From a checkpoint of a small mixture-of-experts model trained on Wikipedia.
Size: vocabulary 4096, 52.7M parameters.
Experts: 48 experts in each of 14 layers, 2 picks a token, a sigmoid router.
Training: a variant of SOAP for the experts, 705M tokens.
Below are experts of layer 5 (counted from 0) of a mixture-of-experts language model. Rows are named router (the router's row for the expert), down (a neuron's output weights, with its number) and show model dimensions 0-191. Each number is 500 + 50 x the weight over its row's rms, rounded and kept within 0 to 999. Numbers have three digits each.
After each expert's rows: "raises" lists some tokens whose logits its average output raises strongly, later layers aside. This comes from a sample of Wikipedia text that the model never trained on.

# expert 0
router:478479543494519412452467472542543457567458511550588540497482540447546579521400425512442431525449485584489528518503574514468470520567365453604438560551523563590473441429509540488523458528539520470497593493492406495493514491485515516528625507443432473511440499550485540490503605493484422503527441526494521507595471553520494549541528488522609523456532493448561425529565441517438526531400489539514555578395520538538524428501443438500499490504466584520469479378419515581522612439536527458480533542497479507522426498471541484452595482513551457500561525557465434474568457397475456434
down0:517435484546474535506543383443518469539494468585619424440487503456480476442583536431514506537551445518564522515563402465495509502515489484532530501523429477591428610479414471482451508505503597480452541570538567470525479482463434567580535525366507554448465508438483490396566477528521533480603498405413421442515550556449537474573518470508438530496524631481481487521525527502376502492388526451535477482481540418543435458539481516523561632478531490523396491440510494493498482481510478516530443494459503456506488431575498476550487513532439509564533494588592561515536548547551509530
down1:525474465588421573462481554435431464512420561479500576423499558510482481497499574541535481475511494484475568483466414485476520444468535540540488442443556514613461541521510472401514413473500584564441414440523528476405477568582528517569458521533403472499490394406477475434467457375507520475554462573488421532486522521526507442473568476552456552501579565556553359494506451515539506437568506434555456529499561491457451548448537537475480437512504507516578424543512474501484474527445518565480466412528577513557531519481500477448530459500491453471510561544445445463490395462373589564
down2:475494480554505558446565469408506478443509463443573475472472571648474465477484444502510526470415542495491516441554656473406523502446566478542493553447557518534458475516511531445523499568590547572400549530490531531525546374471542383556455490498493482579515516456528460483422553510474501477475435447514484477469595509497536412542463492442457534447541495437530507506562552500532472493513404437498475588480541473546480510598406427556566512535560535493520485459431456476523524500514577539472429429552571542539473513507478531465491477415552482638513510559526525459483362413475457524
raises: "cept ", "igned ", "fec", "otes ", "jec", "tit"

# expert 13
router:398465470479539492509503500489523475603502531496526536482532559438480631554516443558446469465456479489471510535500564503456513470489458457493554443493528684523504494510569571421482464549540403506419529434498434519506484498576571562538596485426469449494445509562481554450563538490455499393509427563483560535502460495448500468553506598446498464480539472476614418450409414396486489552437483581553546578601490557567562530536476516451441531497502505523447566452439511498506527533515514487477539482487424471584546599432472472510547445451495548515508466548483454388581499506518429454
down0:504442544578482453522556487530473481555555464483489431498520513591322606397448539489518467533456601544512363515459470458521509496536533535462525524495455535491567490493539508422481504482462484501505458489554503554495546524440493484582533536526512455466519513483576489488417514558440510466453519519435376435449478476535579336516533479499423513544581464479553449464549455555511487412516522466472571490448519474390539490440566443487525427573505537472565484481439412515547551527559477433471581499485543488514569478518435468548519459547527552426377427480488455455509427487543587433
down1:487435530435510362535481456513518518514429380469507431488397482526497453526604623391550496462512462373636584455553431475510542489440448443450473487484466463448602481478459537463452520492578473508442517511522515408432447519573534451481566546475538566534568505561469542435524463510530528559491510548464497519424451464505459511450479509429478566496451556446442498441445526466501513506430535479564506523498492422404504588540519497383565469471487520510557490451514503444498469458406485496475528470531498578516487541469479496429564512519406470472478481596483471466503453639467445457
down2:507417541537563602422399494538579492496384558538473609483476555516537504381615434462567512439402518479434504521431522546529551492493529537438534493511488476436498500385569506510471555485472502521507515488503506514567465528461533577525550401513462531511487440458409443483563602561514516520527495561436506417446501551489501549521489492537567433489465562424417426427464512599521400528510528540422508474544493502424437495394454463436502448458517564446546547470486520543513529517508426431426451493510596505555503528551524484475538518459481441566583552485513488563462580482548581483
raises: "tic ", "tics ", "tics"

# expert 37
router:402459555398478503563548485441498514483581527487505511516481557415569567533491467394457452593483491512468434455559448549506501503535421417500541515516465538571470521480619546448531460496651580456458436459562492500523522573464568559478561505493394490466376477508423482475493491462549495492450487559477568474539452541492479478549441581545478553461541514443508454428472440487491520524463458513526533521510523515522604526448470492430546555539446573494434504519400611531530624525456573598419539575553477505558500511410529468458545471442532489463509554506461421521588499471471530451
down0:505515581453461548428501464543448456542583478425495567592449469555456465498490445459432509539530364496430506468479587534515547508575527465449423502390517447475503521488464480534475601460570500575457545493534505555491422517525414424430524517427508466563508638580446532432570534500497423560554496490493557460491474485441547528614538434454559509450511550419475544507535509461470540570582522576444484484490540444452449538515471536512532520419604553465543459471510488474514523413567437586466552542486499489438509523531458523550413453530597513509447514546534440491398542408516476542
down1:521452438494449493443494514494448502526458496449580504551566485451530547509544478547530567612587533483435443507514370590547603462550467507491433521426497511444442501455560567533592502469551437492542549480459514562523492515524470487512445525520437495448567525500472618580507351457549615490451450479604536427521488502430501495427563488582510463574553429519578507517513444527505419541537544446459483494452522471534467489464489480416510519535365512576469558527474527505427531568521487545517465514443474578487555492526457599540523539525545525446569555475412478549468509529396424545
down2:546523449554469501493447451458510451512591504395503409541496557527520505473529479584448509517534485388390496493543472593519507496511610424496552540477486566575526414512546464519540510569428502479419514478439457507550466517456544447498441440516495528462534499419467504421532455470515499485470501479467529517492387491617474491444447485539381379462488468541359513464464396559502503516536452424461585528514472530504482470548514470453479530567534400466515502577434461479443537439448463632510637512463536557465582479526520528499447478473546514473559438575438555523466455566517503477
raises: "ing ", ", ", "ers ", ". ", "er ", "ers"

# expert 23
router:512523612476531449434510484559495479454475487441543543434547548479442508544455560481491445528462479500499486592550465571463511598430529512476492507558425476570556475484485548425517488495507514479468450485443619492515612470510510507470506455431474545567497440561447515456435561489564551494586512524526557492408472580529455462477565535506506443494522446451482464528537415496457543519559416548585493481470443598398584436551516484447485470555483592478444468477466563542446468505594367524525439602569538506525526515527472445477467496425466483571576507444407427386494482373496479569
down0:501485500571427455446503431490468504424502348508621475409514530455479508453439392538499519491535522554467577412570611538437432486514506560484456598550480509603551579550504521438568522395445425481535498532461432500546512557439494521383513464481625482480470457495459536578489441515543505438560535490542479492494510427472505599437463465417466468476519582469437518575496437463543504489468570522596420510524503535541468510432477602520496571522499523478556557568520498484449525462492468541586483593528452472449513473518518567557474476498538518509463575555497544442551549515518445445
down1:466530529523492514458545515608572548398532569491455521461477535508508466508457586596608568549567488445464421486439561454548370460452491459546547507566541483510497415446460516492511518483465485453639450514422534565536520516531559410493556493530525434451498507454591477544540475411602521558626551516484455540545483574512468468450446481472552537502514505411484490490477513509470470536451486494414558510523397441487485506446565489509440595515479519540419475563454565477595566513506484509550476529558504451520552506509502484495444386543404513415526580475448587474506549522486519399
down2:509529521561502518458487487547443499560518451511407513512544458482567505418483504388495491512465561538532413502402511439484509391514516514541457544570446463477534445571469467559466473425546539507507516440530462519557486485425471546463557516466513523472545490417570503480459429452458506477534482463468508413466569497496575553469492456531530516463490519483396572570403427450494589577447505502514534497451611430438463481602525468475616516540547607572499560555577520443493475404531533489537562478527466503531568527462493500511542469631476394413477481438554594483490606540383486480
raises: "Scientific ", "==== ", "shire ", "== "

# expert 41
router:508498507385498521507550439538459556500467488496580486451479596417589559653485412434457472552485553492427567517506534531464541524579495513515496468538503495486452543518495552457575476511417576440513447449512492463473508531557462536500519547463465506455487514492485497489557537435597530483551462476483487481511489494521392476594396503579451445532546564523484432477390446521480573502489317552548479467563458463535526492503490433497409601561464535518495464481509506389520518446590541506495518475607496423476487519549556538473532489481638425583459546495479574457530527515433533451
down0:442582501434555495461455467487450493436473493533531421413509613419564417440474520596529477504459497480394490490490508454520492483446498493431470491523492466482498494453387544610510569609467604574526468455507558458429493561485524472489415492476542494625580559549504455448450480497509481414463504553486442488582438500593454522450530487507536553468491556447499434584511507448463501505557545458464452455535509529481513486532507525460513558444608388539534543525598526539550473438480478472522448462510471472491410426550450448424424465512475490546596491421502462585482449491636483526
down1:564495497586551547509580374371435480409439518500514461495504475543486626495476473434520470421457468538574458505561509473463545553493487509496527451555531510482483436513562539491585545550512442550478458529501407544494507510438461510642471569466430475453459573574490511475521497426476501523561481450516523540563629441505539438540503486504477480561469541498446484508510572556478359481404471468559426491492537511615610554459517457531538411448412558531478523576467562494502450487412541472462514463452403522490533475550540560494502570454491501534546524506539532492447504377502449507
down2:383573528452580607496416501464547512517583552494466495538557528597575528500526515410470590471456570467469499445579429519524522585487547556523526481521454586627553518411469488537477478545506503534534408470525499452517584501529586505506488451523498459480458486430461503553478512513506528463561553609461490501560497485511559490438569588528370548411560428530480412472547473458585450537554506503493477515456540467444503559482447466471403474481495535519480555424477474510530516502526543542466418509518541583508436451386426491478490545439427565515508552410408475560535417500538524522
raises: "of ", "who ", "which ", "from ", "in ", "that "

# expert 15
router:562497488396570488430500531482460509523421456512525546484525500524463524592470478421409442512485518535507403577510525520461492495421500571470463456497537470526529505517480529485600570474555444469495554473458583450514494488488431618550515473499551451569432547517550491441504520459584545473537509595494532499314567575524414489471552453465495465548504540563472446540511502502487500537587475532567489499547409483477481471465556463512405488564535515495456410471546539500456499563605519567520520551539528469482506499469472429502522498477391481544485629400371516499533385452453441587
down0:587495502459463630464500535505542574502469432469420586574546447479407443497539502584485540457500477581422395543525453463431426436399472421540470540431461395541454486483444528510488524504474527477469596434566484548534481507475509547547476488543470473588571478496486601487405501497553541556473528493528484414489457541468542531449485472437483534419550435578491495487468511436483467496570575516490538493471427461462482492505483416548510545415431513560496601408430389490412586508569450479502536590550546475549550465488475570509523549520496522451513461473455503612585524477510465486
down1:517547436397371519577446511449508493516489578582495538537494515469465542499520498551602471540512508587387445511483532499493504508539425370526475546537486516529474414524497384506539503542626478454488564466476565548494475517449527438589462511502473444521418464530491534528514423482441423619557484398578477465526514472580337500598440530546509461532460524493545510499462409476502475519588460544469536440512518475562479471537510489471489494428572504458490550431457447539583511438585503491494493438489471573452546503534534549454475506589503461490410512454454555573419521485531541472
down2:528448444409423399520491445505505467456532427520558574481561454438467496388446434441530543445518506437469540518449426521502494579545465457517546616561483522467500464567513505456469510460533548485518481575407534594594504558473497408470445479538576512496429383482469546562490541536538487556517404471555528507523486576505490578470397528590501482444499464531513459531551496458643481530430511449492584505526485448489512511526541481496516493490489527463418469465570423470541500463544543468506457434570509349545503549465531566498500480506498377597481497479412420498508481578443490447
raises: "County", "State", "University", "Party"

# expert 3
router:401524544451464446486515439553557484475428597570511576447471579500512608547494480550473485440499442499435436503500468500442505474504397443527565517490506563556450625496580527458534534549445544475558562501458494440505517487475566499525434558512441528518441471525536461442479498368516536468515399638493589541584532594487413468530489545459546436525505546498594452502460490455477522508438482557506520522404543507561498559531472471523485462523480540567392462436444494476537586478442562577519547493514391447466446509406541492522642551454548527501544485459494550532441468490487489475
down0:511509509494520526422509516575488519541479414421520495529582549500537473553528453423525521482435434538466530508459474461597428448595543420468565539457529617537419548479437545560447547539527514527521439489422397542487491559602534487446455541492507490545466429413442546509435563498501553481455536470545471525493564469488555534510445604505476425493504557461460373536528442538552609461477495542469502469472435542507522578533480456452512524476495510399468523528497510516472611551598401521494537474496483346597533481462415551491498575474503444582526475432508437438454494535447527562
down1:401464446550474518540466565543432551484512477420560473515495496528506521532531512603458507558442547534484466553452491374565470503660488471496503526528502515548422531442512505483466457520520518525526457580370515519487445614513509501483447515607590506422481458429504456524447501485532528573417504549508525506526557586643402448513475638524545437482485491525469499502552526537421419500448468469485492500512512528537513473539497509514555508564469389445581364480453448510523492559588508529442422474533512456498433522516491492503456587501560486444550517548509536409480520576555473425
down2:446470504498520494592506396457486524500416438506495519453537395480513428487540503438487419502586551513498548462542435540500548557560540560546435527399509514527476553553481570414567545431576587485498557451435484486471524451525628468504436528590528477548478512593575535494579374529563502467574594484472462497448517492453515477493451494508489557481469496526511422526579460474562539499567536540569568587603535452484530451479509524532497467426599531444587514438505482505525477473531449435544533551525490597441403450534535479539559497574576561432507404486499440505498436546448530483
raises: "new ", "ceeded ", "total "

# expert 34
router:441490577458514526520548457540568420469550521547502530479424500448535477587466484560478467541445449520489506522552544460480519436553431432421505486550515543512540439469496481433497451580540544444517519471440436570511427457556522531549532476497416471442370483591511513469635595424495497448505489524530613617519497510479451582543484558577507473436628494414615487454497507523441570516449523563466564550535495494546549506466466420446507475501486581490455492510462534540424544528523572522490405542517368447521563522471505449504594530490593509521559446494513454477539488510558408473
down0:522570467517504484424554401489466551490481582420483461489546458528441570548513520570520474568435551573477524512645396634561517474522445525492559499366469460419554551531490531485470442507516498565510505534520497413537459492611450596454549517551509569447470573466545507430575479524469414459503461498473474542540524526578467532529524355489448423449506551469484503514431494556606497449482549513468517443468450439371464516531491519433551433426494497542471461520504506534470486498496613440496437542448470522567492556437494484548527485485455499564448553453519496545529503445506432585
down1:563492493540493491501448562522472532516519483566466549565542569500434504559502532530528430481395478476538539472488418587538444522517466511496473575486573563438468495447499557464488488545502530566453597608443461520483491497523505473489464506602470481585550459490420485487567451494558475575472426521499527566431437540580585575477425548456557470520461568541487491438544458485450511487574486431510540414546372543506647526538486520472608459482528494574514558411524538555549372580463570401481458551493471509560570574556467484436541469490472509502448526494410483442579512465424528507
down2:484486442440505562497529407439512494582572514491586589488533510490503501428549459551467503494541492483555528463537498520462420461466460602466518422492538442532570609437506510499465488535453561562426522488474623406550500515448561562565489520460547557510555603572482425492465617500513571539492550565519409533467524554572436445547454505452429510483508480519461471473496427551523499513480606630591483538540482452459428511436509542599484570571516454605497537411540483487510535508512561535475558437502505488444426541411496455477434417425453501498485515458490437503417484464494442456
raises: "ave ", "aves ", "emi", "ub ", "idd"